config = dict(
    n_layer=13,
    d_model=640,
    n_experts=80,
    experts_per_token=6,
    d_expert=112,
    d_shared_expert=0,
    activation='tanh_gelu',
    moe_layers=[0, 1, 2, 3, 4, 5, 6, 7, 8, 9, 10, 11, 12],
    router_score='softmax',
    normalize_top_k=False,
    routed_scale=1.0,
    balance_loss=0.00698,
    balance_bias=False,
    init_std_router=0.00617,
    lr_router=0.00108,
    n_head=5,
    n_kv_head=5,
    head_dim=128,
    vocab_size=8192,
    norm='rmsnorm',
    norm_place='peri',
    norm_eps=1e-05,
    positions='rope',
    rope_base=10000.0,
    rope_fraction=1.0,
    qk_norm=False,
    attn_scale=0.0884,
    tie_embeddings=True,
    parallel_block=False,
    extras=['capped logits'],
    init='normal',
    init_std_qkv=0.0262,
    init_std_o=0.00514,
    init_std_up=0.0262,
    init_std_down=0.00364,
    optimizer='muon_variant',
    lr=0.00797,
    lr_mult_o=2.0,
    beta1=0.95,
    lr_head=0.0107,
    warmup_steps=200,
    schedule='wsd',
    decay_fraction=0.588,
    decay_shape='linear',
    final_lr_fraction=0.1,
    batch_tokens=131072,
    seq_len=384,
    doc_mask=True,
    train_tokens=1154000000,
    steps=8805,
    dataset='wikipedia_en',
)
Below are experts of layer 2 (counted from 0) of a mixture-of-experts language model. Rows are named router (the router's row for the expert) and show model dimensions 160-319. Each number is 500 + 50 x the weight over its row's rms, rounded and kept within 0 to 999. Numbers have three digits each.
After each expert's rows: a language model's description of what the expert responds to; "gets" lists some tokens that make up at least twice as much of what it gets as of all text. This comes from a sample of Wikipedia text that the model never trained on. Tokens count by the router's weight.

# expert 24
router:520472468557473531539527437572528469539496467502573517504513579534485490480631539555458495504467491584481455445500470464566553476520570567483492414541465518603463511481552459409560491473415577509548405495508596489419497522515583532452495444539495429389502521451486463448502450491437412526438482473487445499491585525489518428547524535459508492511472502504470439522457499512488481527518473480399584600472415541525531541495477481463603552438473414500543389448497539539580505438482498
What it handles: Digits inside numbers in tables and scores, number words like two, eight, several, and prepositions with, of, into.
gets: " with", "0", " of", " first", "3", "1"

# expert 26
router:575565512516499531524475440486501477446408488532473454524537463503479491557456469405541487468513527525462544514441466505483472538418451521506566437458467505506485579489374496517508496500494522462590432449497468473471521454453636506528460468485465390480428510483625442504481482479508618512510503432497546445392425486477530538600498554506562432418431517497526491550573587554537424472443435536470554507488513610573492468506536474458440441449635431540492479448494529445538441513523462
What it handles: Word-ending or inner pieces, chiefly -ing, -tic, plural -s, and stems like sid-ing, ur-tic-ating, der-ive-s, e-mb-edding.
gets: "ing", "tic", "al", "or", "ent", "k"

# expert 47
router:523444473479403535481527546496606372535416449530589482576458486447517440590494445592466557614488488588530515509541479520396454557491546491600524470525529535462533486515545466534526559514437550596618413642469454472500470632483550521496524594548520427449501511361527475482485526411504474487491533426507475529562469417482522555550593534424497581478435606580596478580553450515527506467387444536494473434554551498558549467592497504580586481548463423526399542519502411508463547543470529
What it handles: The prepositions of, to and into after nouns or verbs, plus y after St, as in Stylus, Stylist, Stygian, Psychedelic.
gets: " of", " to", "y", "le", "to", " To"

# expert 25
router:481557557462494448505476485516458480536548487471455575496566460589486441537498489449437536508453497558555496413513601570564507538447440518456596521472416544545418535522508478543439483507497538435502514558481423485545434517529510480477512427480444522502525557553421413553486511480500516484466479469402524558562491467482475542464474516520587533619515540522602435486471538477468557501523610512563535379535434546513491505529542444510482556507514517478469493492538493479482476477604503
What it handles: The suffix -ing and similar endings, especially in sports contexts like cricket and tennis, such as Bowling, Batting, defeating, training.
gets: "ing", " and", "ting", "ling", "ming", "ry"

# expert 27
router:417446452576481540438506470533462516425526492435439594387487501522427507495456494614471573465471569469465521499427462459559504543484517490523480430473431419580519506493525397520599511418515482484547456563448503479487572523523515571564590512503619468438494455443500543486567370492448471468492555529448490591511431523508469419442479436489459528480487426423525643587551568505517566449529550414482470475527556482561479499535457517553506550552422471490508428494513520479510471563525450
What it handles: Single digits beginning or inside numbers, such as years, coordinates, engine names like V-8, chemical subscripts and table scores; also number words like six and seven.
gets: "2", "3", "4", "5", "6", "1"

# expert 8
router:531479441432524435480573490504428495551449486484503539498533490504507513511478462500532474408571504500474599446440473475540496466511467524409492545437498497509568498546508608565541429528542581545583546499481421496475380543523460492488464547471503450374501499510509523571442524450533438505510532502495557482573545471504541459497523497505552640548449441604568571498550520476531551578548596382579463549414401524437518465517456559464430520477479494454489474491595456427514465501429544
What it handles: Sentence-final periods and closing quote-punctuation, plus capitalized name parts like League, Award, Records, and numbers after Division, Book, Game.
gets: ".", " League", " Award", ").", "\".", "\""

# expert 2
router:499526462496522458425538462456512425556550513498420545623454529570411562510503502466463521522501555424521548528581482584459526501433524541365570535429454506526490511554648504468462527534462505511477555380512457474565414498489441438503542570560487543473474410402472540483521489464479611498480395463483477572495496468425429446509474497520481578495586518496574420480348388528449484469487501462426496436476562499455571569512457454475479506457449515523526443465502458475483490499528506
What it handles: Short letter or suffix pieces ending or continuing names and rare words, often after a vowel, such as Paig-e, Regga-e, Anglic-an, trespass-es.
gets: "e", "es", "an", "er", "a", "m"

# expert 57
router:558593561437477450512611475463428503557494607417438446499552407505561397440393591544504498498535428535532444579530548415565568564476578505470499355456537569398414457505515528502410500538571457401527463530529512503480527450529478452587619573469477550596469403540481471447455461517476602494498485445504528445542496539562537509563468459492483532450511558537541548502493476462547556453492580461529509489530491458555485455468481509589471474496498556527487495601523456500466482548566518
What it handles: Opening parentheses and first pieces of organization, institution or place names after the or of, such as Hel-sinki, British, New and National.
gets: " (", " S", " A", " Al", " G", " New"

# expert 62
router:554566563440510504499491444520614541490548570491471547470484549516510475442533526519483520427407474395543428519440411538526495487481505619495477457518549469444469519528574475427618452467534607553585592569483526493419574436472540448525485404568489429458427500542509497516534603452460498464557513428446487430614448492445416515617506540448550507497434421541465442526516565439510441488506554577576470498517526604398498558518570446478472503582460521416537482513566601513436488579532563
What it handles: Mostly the, plus this, those, them, following prepositions like of, in, to, at, as in Republic of the Philippines, across the grounds.
gets: " the", " The", " his", " that", " Me", " this"

# expert 43
router:524439487466543599575503503530551501529544435439568487480539512471557478438508458504582629585518458504432513481459560450484432509462477415514436466542476523478509521455536557585441418400469532562496588558509427475445453449500522483489534547615473482563572543518523403500505466588549500540453473480504532462589500523511471503423480579524490426557576552552497530554434548504559473542646549490536428524515466420521529453519479497519522593449560524451555473517503521483459514453540538
What it handles: Word pieces -us, -is, -x, -idae and similar, in taxonomic names and words like cruiser and megapixel.
gets: "us", "is", "x", "lus", "ke", "ris"

# expert 40
router:512476546513474576484544487552501592480441451458604548509625493543516578479467552457468504504401433507387460497492533388507523532422521444557492550493501572474502491529588458516516526476494432488499488442553469478436445578534478463529453527513511478506428496509516547535506444462420525535432480501410418492471525544507577366457509458464514453500536416446565521493505608583461571509584494427526440458544482574504527471543550523482567503445603482480553476432519551486512434458569509
What it handles: Prepositions and particles right after verbs, such as on, out, off, over, up, north, in phrases like giving out.
gets: " on", " out", "er", " over", " at", " in"

# expert 36
router:522522582509431574561488464464464528580523547567427404482522542448436459537541481503425455482479511492491501469582486440426523528654458558573482501492449460498491519481511527485567526578551493501394528431428405482540480523542547518508541411509460575508549485457457484496549562505526493448487522500441495549439504490461557368502472562472534430430540489374465424428506495546601484439443504531508519485441562464448533595482513459627379503465512533548564479510512512522493469461480520
What it handles: Word pieces, often consonants like k or p, ending names and words, as in Blink, Belknap, plinth, Aleksey, -mann, -ller.
gets: "k", "m", "der", "ab", "i", "om"

# expert 32
router:550429433527428511488551471509546574448526471483489481473512480475491523496518501489559530488482518479459581475506512440614438499475449454483523569420399515537522531509481489600512504490459521549452482445640441479483445471531546493481548495478503476450513590573494492525463493511412513461545612542583478534418420467486471528568518496568499486419416456547455541554606395520448493485510578535612449593554481536575469466462500503524524515421522500559410445468499433555458534456479495
What it handles: Plural -s on nouns and closing marks: commas, closing parentheses, quotes and periods ending phrases, as in test-s, (SECOE), skin,.
gets: "s", ",", ")", "\"", "),", ";"

# expert 53
router:456587494462551582472449521517483518487458433476589446552563510421526517515455521502552494465540476532455524476606413422507533542556494387502485492532418539469522427491484464422434526514412486474428494480485451482446546521463481465552462490585496385522450456545607445487494570558406455475456500645523535453513544484501550515514498505457463478533438580405541473437417570533531437525511481435484516372431481406502532488445424594520466392530452446415598488484480539510583435532499476
What it handles: Month names and commas inside dates, such as May, June, and Nov 12, 2003, plus the piece um in circumstances and circumscribed.
gets: ",", " May", "um", "age", " January", " June"

# expert 22
router:490509492560510523487483498539542453502538558457545446520516579457436417420449550484519426514500463550518529525470466427408480455578412556497555475506548532472515465451478588579539429544472505497509593543499550476460517536493486480454491492563562542483493511504555479532492518482540428483579536506455435423489528450348447558493503527466586543539525480553407439498465516521534487469510505460487604540408480414474609515435476502575393542541513521553567545420473474507517500521355426
What it handles: Pipe characters opening table rows and header rows, such as | Party | Candidate or | Title | Label, after line breaks.
gets: "|", " |", "-", ":", "=", " between"

# expert 13
router:447472530521483556572544565526478583508555444550434470499501557455510508514448498509514466564499472515456478473489598487488495519361534489464458525527496497455504555439448543513427468496523454541528507524452438479467423388510544447490561532542457446555619456479497496454480479507528516518562505442552484447473414435431423591571512425601426506515464566494584582467484533501542549541461526548506446538477452562492496535493415456466494430508459600506488447534583519429446530597458491
What it handles: Dashes in scores and ranges, units and symbols like km, %, °, ″, and the name piece -in, as in Chelyabinsk, Sachin, 0–2.
gets: "–", "in", "-", "%", "°", "ins"

# expert 56
router:449514477497553443504600462551434571540491553540502423558479493527593455430490499460476487449509473469533611525510460571492578442444483466556528447475471480497477534475490497517498545426537456498531533402613496474495454528473516471524466511448412497387595516486495567534486544504472490475472434494449460502399525479527457479445481464503569584469502515536545513500540519478381559526500538424583486513465481509540559449433543466524545547497431523526581422471496494544590617582509490
What it handles: Determiners a, an, the, his, her, their, its opening noun phrases after verbs or prepositions, as in planning an attack, came to a head.
gets: " the", " a", " his", " an", " her", " their"

# expert 35
router:517487460587647351562561421389562470601497497504447585400482489435510538555462550431462524547483472534578495561442492566573499523388601515529496474462432564532337486541464408493496506543500531521560563508495514483521497504566492525564506524509432610608514462489444472490454450457449638449493364503510483482599455446481477575511498528503456475489560495556557450544461479529483508482425507500505419438503599531560510479463514527425506448516571526513514479595415484509504553563563504
What it handles: Commas in name or place lists and inner pieces of foreign personal names in sports tables and biographies, as in Oksana, Ocasio, Omaha, Tzakis.
gets: ",", "s", " and", "D", "S", "ka"

# expert 46
router:543430456572564409532494573511486496533467460536521490468547499468519501576454482581467543422427539412448525515500490535536469558424510499538494504493519432591567542591523486465498511519562510495473437538466516482555515453410544507506403472519510627473498483526393501522491470490495606463457500565432493537482462498527491415448576603453566464505605509512491473584500523474445512529404485575470439410483598537469479496562529401494410541400487475559438465511403471477513513540413516
What it handles: Inner pieces of foreign names and words, often s, z, sch, as in Ra-z-owski, Trab-z-onspor, Tö-ch-ter, Sa-x-ophonist.
gets: "s", "z", "d", "sch", "fe", "le"

# expert 21
router:458454460604536501530501455484505424514552415535508452497507590458441475459500508486505438533518445475491478491505457492491512518442460415512538486554482579610498405413448502513566523493457485568486483510482466506452514474490478549472494513442529561516487396534476513607468459536531463444546580521488576493550558527508490461459458461513401486515461372399465589466585506580444419488534469454440511571523595429462485457524584509534598504616550553467476492479512579428524492505481459
What it handles: Prepositions such as by, in, with, during, under, through, plus word-initial pieces like ac- and hi- after quotes or brackets.
gets: " by", " in", "ac", "hi", "a", " at"

# expert 54
router:526447484545423551504477515460516454497453496514442493504573603461589494521456484491558563475426533546517443395503487451522491520491510524497580493498475609511552493513559481509470523512528506521417407568416384486545492566517459447437481539409450585525490456420555538508512588473514496468498505462466455546453513439550607541460485536508414510517542467624470499483600478547603504486464467540520514397516529535416504516517512531536539471482423418464470543498483540546418363465501463
What it handles: Word-internal pieces such as ia, o, id, ism, ity inside names and words, as in Zachariah, Faroe, enthusiasts, Asia.
gets: "o", "ia", "id", "ge", "di", "os"

# expert 23
router:388416454477480481580433509401463454442533447428451517515422550482510395590486453555506546529501555463510441524509453518548559514529516536547446551481416523637514532476531469523504560587506508484438550561478523478528547564521453575460467476497451490437531587430470479491508556500513495484564515505494495540460488577466493551513396466456464488490559525603469419462453418496485523458457528482462531447529487517366577583524477518432480422397430492458631477416536474551500484585447510
What it handles: Word-internal pieces ending names and terms, especially th, al, f, ic, ment, as in Sarathchandra, Penrith, Goaltending, Anorectal, Exceptional.
gets: "al", "th", "f", "ment", "ic", "d"

# expert 49
router:488462549495469399426444545530413514508455537535511558522457521576476532505400546494486465528450577564516506472467465519538451500499620515563434463535589532456516453556442449468465520508451509488480347584498538492522491601532565538540477526498480355553512450489511501477447494498536492485532578525501467508580435437531567537467578561462506550433450476504481565490581476537542508507428460522509503485536527399538512397558511502540550512500524483502464556508458411507472449489502382
What it handles: The piece right after a capital initial in foreign names, such as Gërmenji, Gjakova, Grimsby, GmbH, plus list hyphens and capitalized syllables like Gu, Lu.
gets: "-", "PL", "en", "ir", "P", " Z"

# expert 55
router:484522479457433549548500488584624502487514452471546563432454513373461471491452539453544516345501511424516443536479497498520544509512357449500539536571449453522513400481572576518480465496453520483541519577469505497530461507478427462513466548528474460514526467492525491449481568621422464449491500491477391528476510593436474555520434493430470454469562446501479596419402445436567465498571439370481492479499467545452462544484441458477592574514494519551458557482415540488428542512522462
What it handles: Single letters like t and e, mostly after pro or De, as in protrudes, unprotected, Detrick, plus word endings such as Complete and relative pronouns which, whom.
gets: "t", "e", "ta", "te", "es", "o"

# expert 7
router:468426557431551414459488474423440479399503521578413551529519524535412520559541497522457508395449632544474497527542545544473516511448555564489459485432548532555508482461427417494517455558460538456640462500478554489553582476434463446611569596583530496562489493450576531537531607558515553449453525519491401546471496454533409529542442474508431460411537553522463506547386557514478561470529521476473599547519407498560582533509482530510453510491523431504488586432610517541574471477500583
What it handles: Word-final suffixes, mostly past-tense -ed, also -ant, -ing, -ish, often after P or p, as in invaded, banned, Pedestrian, peasant.
gets: "ed", "ant", "ing", "ish", "ants", "ance"